{
  "num_hidden_layers": 13,
  "hidden_size": 96,
  "n_experts": 40,
  "experts_per_token": 8,
  "d_expert": 32,
  "d_shared_expert": 64,
  "hidden_act": "swiglu",
  "moe_layers": [0, 1, 2, 3, 4, 5, 6, 7, 8, 9, 10, 11, 12],
  "router_score": "sigmoid",
  "normalize_top_k": false,
  "routed_scale": 0.25,
  "balance_loss": 0.0021,
  "balance_bias": true,
  "init_std_router": 0.0387,
  "lr_router": 0.000816,
  "num_attention_heads": 3,
  "num_key_value_heads": 1,
  "head_dim": 32,
  "vocab_size": 2048,
  "norm": "rmsnorm",
  "norm_place": "pre",
  "norm_eps": 1e-06,
  "positions": "rope",
  "rope_theta": 10000.0,
  "rope_fraction": 0.5,
  "qk_norm": true,
  "attn_scale": 0.177,
  "tie_word_embeddings": false,
  "parallel_block": false,
  "init": "normal",
  "init_std_qkv": 0.0615,
  "init_std_o": 0.0764,
  "init_std_up": 0.088,
  "init_std_down": 0.088,
  "optimizer": "soap_variant",
  "learning_rate": 0.00612,
  "weight_decay": 0.0,
  "lr_head": 0.00877,
  "max_grad_norm": 0.5,
  "warmup_steps": 98,
  "schedule": "wsd",
  "decay_fraction": 1.0,
  "decay_shape": "linear",
  "final_lr_fraction": 0.02,
  "batch_tokens": [16384, 32768, 49152],
  "max_seq_len": 768,
  "doc_mask": true,
  "train_tokens": 222900000,
  "max_steps": 7386,
  "dataset": "wikipedia_en"
}
Below are experts of layer 3 (counted from 0) of a mixture-of-experts language model. Rows are named router (the router's row for the expert) and show model dimensions 48-95. Each number is 500 + 40 x the weight over its row's rms, rounded and kept within 0 to 999. Numbers have three digits each.
After each expert's rows: a language model's description of what the expert responds to. This comes from a sample of Wikipedia text that the model never trained on.

# expert 36
router:481513479454495466524480536514464454470519525507484384495510442529530501512486548550507478518460510545585543464503493479482557501506458454545566
Description: Vowel-liquid syllable pieces. Second-syllable pieces with vowels plus l or r after a first letter, such as H-ol-y, H-ar-vard, Al, Mar, el.

# expert 5
router:491469511457468482470478502457524483475553493546524425494551395501543500516498495425527541495488460525585494445478482529575514489433509451528556
Description: Mid-word consonant pieces. Consonant pieces inside foreign names and surnames, such as Mughal, Pugh, Parning and Sandberg, and word-final pieces like identity or today.

# expert 10
router:513530524470491531478519523490487535536453443497506537506440501470583500538434536488528495507467411464456485499513496491511509530517480565499469
Description: Table pipes, auxiliary verbs. Table-cell pipes, spaces and commas in tables and lists, plus auxiliary verbs like was, were, had, is after a subject.

# expert 24
router:467520489482489494465502586435531465513493499509496440481479430443484488495487476540477484499508557452575527495543566473519470464460461531559495
Description: Name-initial consonant pieces. Early consonant pieces of capitalized names and words, such as Mc in McLaughlin and McCoy, Mor-lan, G, C, Cl.

# expert 35
router:478525468494532461471510521581512551488502447401429506450501481516483557469453467549539495471538502504567583481498502465517543465517513522480541
Description: Word starts, vowel pieces. Opening pieces of words and names, especially vowel-led ones like O, In, Ar, con, and inner pieces such as od in podcast.

# expert 28
router:474461441486514552461512459596536480557469385449420504432493503487487518486429551518530483465547511562482536475490511494544538484484523504473489
Description: Prepositions and mid-word pieces. Prepositions and -ing or -ed endings in prose, plus inner pieces like y in Eyre, Frey, Eagle-Eye, pass-eng-er.

# expert 17
router:533487457466549475455535552521488486506460462460456445462486505474482527489424436524540503478504539534543490449525508515509554521496475505492515
Description: Name and word openers. Second pieces after a word's first letter, as in Senior or Helen, and word-initial pieces like De, San, La in names.

# expert 4
router:418538459505526434517469499450481504524550511518530487512528482473496459486535512485497561493481545481484558485430550483505495528460499521474555
Description: Table pipes, word starts. Table-row pipes at line starts, list dashes and colons, and word-initial capitals like P, E, Th, plus mid-name pieces like Tal-p-ade.

# expert 33
router:419519460499494419496506472503468480470525562448436461482508439507505556475429550543496451462510525570469493461475524550476499519521435513490515
Description: Spaces and line breaks. Bare spaces before numbers and years in lists and tables, line breaks, open parentheses, and a few inner pieces like Sudbury.

# expert 14
router:465486459466490538488533540546535525480495482494486472466527499527559490494495553584482489519528530441576545483526513468472529460543523459409496
Description: Word-initial prefixes. First pieces of words after a space, often Latin-style prefixes like ex, con, res, im, per, plus of and in; also coordinate minute marks.

# expert 34
router:494482484472512512424447551516457470529529557458492475491452370515504491499461523479467511491419556555553502484549510548522537482503493499506461
Description: Word endings, year digits. Final pieces ending surnames and plurals before punctuation, such as Torb-en, Talb-ot, storey-s, outbreak-s; also last two year digits like 99.

# expert 13
router:439491506476554435482566495507508455576521534558461512541470502501505428535529488540588502484517554516496492450474486561566528561490474531514477
Description: Suffixes and numerals. Word-ending suffixes like -ation, -ment, -ity, -age, -ess, plus table digits, percent signs and words like that, not, these.

# expert 29
router:517490477525521483459444539471461468478524502472504478447442460532555551489473518485493514524415523495563582438548511452479520501501445475469502
Description: Word endings, plural pieces. Endings and middle pieces of words and names, such as -in in combined, -ts, -les, -ents, -son, often before commas.

# expert 6
router:605450528472481458555502470519501521536511430575505469468499533504569463488504528525467445527528583503533503499554512436462531560540527560491545
Description: Punctuation, list dashes. Punctuation, table pipes and common function words, strongest on the dash opening each infobox line after a line break; also commas, periods, the, and.

# expert 0
router:491519510518574451523570517531473448526509526542463524535497466491498445525484520486626518524475528533513498464539477509561544540457446469499523
Description: Word-final suffix pieces. Closing word pieces and suffixes in names and nouns, such as -ation, -ion, -ary in Gary, -ark in park, -ing.

# expert 39
router:493507565437490527535512514521481490529518517555525546505479473545579410570489514468538459521519484424519482470494540456585509527532534568590430
Description: Function words, punctuation. Commas, pipes, and common function words such as was, were, has, the, plus word endings like -ly in briefly.

# expert 3
router:472481485495505551484476558533511511516499455510461413505482427503498476523517525414579501504487436429573472485567498566534485503472498435467550
Description: Mid-word fragments, numbers. Second or inner pieces of proper names and words, often in tables, plus two-digit year or number pieces such as 20, 21, 25 in "2021".

# expert 1
router:496468496436505508520465509485500451467479486536497402478504397491503435558525513427584521518459463504535492485515527565493505495503479506522583
Description: Name-initial pieces, non-Latin bytes. Word pieces after a capital in proper names, such as Gary or Mianowski, plus raw byte pieces of Thai and other non-Latin scripts.

# expert 19
router:465566492494494482488523605446452508471548453469431438476528528485448481489545490513489572481506480567440540493444536436482476439516471516478503
Description: Line-start tokens, dashes. Tokens opening a new line or table cell, such as list hyphens, pipes and single capital letters like F, C, b.

# expert 25
router:571476501482478523442454478425423538523440468512495523504519438431560488522473544449519531519520452531466499509546489444503464528510466588439441
Description: Punctuation and table separators. Table pipes, closing parentheses, periods, semicolons, line breaks after headings, and some sentence connectors like and, of, when.

# expert 22
router:503520481473501477404457518448494531453584497481478443445507381505525513490487507542472511471509500541576503469538535516516478447474507493510492
Description: Short mid-word fragments. Single letters and short fragments inside words, often after a capital, such as M-r, L-t-d, m-t-DNA, beh-av-ior, w-ives.

# expert 38
router:506512448498544455476436542548513462530481467509499574478518469513563475482385502561488474486477519529459583484472467540506524523471436538523487
Description: Suffix-like endings. Suffix pieces ending words, such as -or in creator, -ative, -ents, -ics, -ations, -ates in States, often before of, and or commas.

# expert 11
router:419483432460510493543468482484499497527512565517490452452505459523502509517461519513533509476516447542523549465395475492471481538455532488562506
Description: Second word pieces. Pieces right after a word's first letter or piece, such as ch in Achievements, es in Yes, al in goal, ed in shortened.

# expert 9
router:384506500522481510497555474552505528612451505511465544494478503550515470475488489522542494487566552463457538498432534461549522487451554566559451
Description: Function words, commas. Prepositions, copulas and commas after a word, such as is, was, in, to, by, including months in dates like On May 16.

# expert 8
router:493505430503520533451475433547565477548471411466479550428506458500480501439436580567481475509509463533460573487472487452507472488512511523503492
Description: Prepositions and verb endings. Prepositions in running prose such as in, to, from, of, and verb endings -ing, -ed, -ated, as in open-ing.

# expert 12
router:494479499466487501524451574563438480458495510541447438486502468496530446507539546539492496484473557546574519470541555492445567500555508467460521
Description: Line breaks, list dashes. Line-end pipes and newlines, list-leading dashes in infobox fields, and inner word pieces like ac, ex, in, often in foreign names.

# expert 20
router:441525520424510490430513537465483519505523503493427518442547400438474509513440514537497488477496482464499496502482563484552524482603511500556503
Description: Early word fragments. Short second pieces right after a word's first letter or two, such as W-er-der, F-er-raco, c-rew, W-ell-come.

# expert 30
router:447525514523500500471462536421456479522556520525521503464516435566551495509424538520466518496466491499509534503486460548524503504460480544510443
Description: Final name pieces. Last pieces of words and names before a comma or space, such as Volodymy-r, Freiher-r, soldi-ers, resid-ents; also closing quotes and number pieces.

# expert 15
router:514468496484515510441464453545550493535474481518499537462463528466530465485445560515487469540524497540469543491549482459536525502566463559490446
Description: Clause ends, connectives. Sentence-ending periods, commas, verb endings like -ed and -ing, and linking words such as with, after, but, of, when.

# expert 27
router:425505505499508509445480525499526489493501496529477525507509414457565440487410574464496506464500426530483488462475546479557448436484485516496460
Description: Mixed word pieces. Word-internal pieces such as ond in Wonder, ile, so and ly, plus paragraph breaks, quotes, and was or been.

# expert 2
router:466463495426535406547501511487476465437533549550443470492553428531565466527456517528570538497458467548505449468455487599506524552481493487498496
Description: Early word-piece continuations. Second or third pieces of words, often right after a capital initial in names, such as A-ar-on, Haw-th-orne, p-ort-ion, med-ic-ine.

# expert 32
router:446554489514474407494545586416534500479572506497496479504559500538455492488483467514474512486458468467445569452398513445572419499493509516541457
Description: Lowercase word-initial consonants. Single consonant pieces opening a word after a space or bracket, such as t, b, p, f, G, T, as in wides-p-read.

# expert 23
router:526503490423488544383469471407480513511578521543533527457507446466490492468522525453542505523518525476556490495484492491540479480561431563458508
Description: Table cell separators. Pipe separators between cells in sports score and stats tables, plus inner pieces of long names such as andid in Candidate.

# expert 26
router:502475498477550466497424403457545489423462502528428462564538536502552503517437518540544512506500452532415454502475514469493454536486482609511493
Description: Apostrophes and articles. Apostrophes and possessive 's, plus the, his, a and sentence-final periods in running prose, such as states' rights, won't, People's.

# expert 37
router:428469496531475459542565448452512508480563545533542449530541577526506517500431549619531469446424581437520442488436535500503469489525536473459452
Description: Articles and word starts. Articles and prepositions like the, a, of, its, and first-letter pieces of ordinary words such as p in progressive or publications.

# expert 31
router:453557461491459442504491559494488536436555464451488564544570500544436532494525416491459542488496508533462533487430496445545477446468517479527515
Description: Section and line starts. First capital letter or word after headings and blank lines, such as T in Teams, C in City, and "The".

# expert 7
router:472521516453470448422556552463494457437485493537493561463466476506486538489429480550519547506412413477496519458434470505620482479453495494487494
Description: Consonant-led word pieces. Word-start pieces beginning with consonants, such as L, W, st, Ch, and inner pieces like ch in stretch, Pinocchio, Cardinals, Fight.

# expert 16
router:513572546448521575509567509525500501523502492461522491381509533446518513488530536481438475508561495520500480498525446547463519500510493459551478
Description: Numbers and spacing. Digits, years and spaces in tables, scores, dates and coordinates, such as 19-71, 63.1, March 26, 2–1.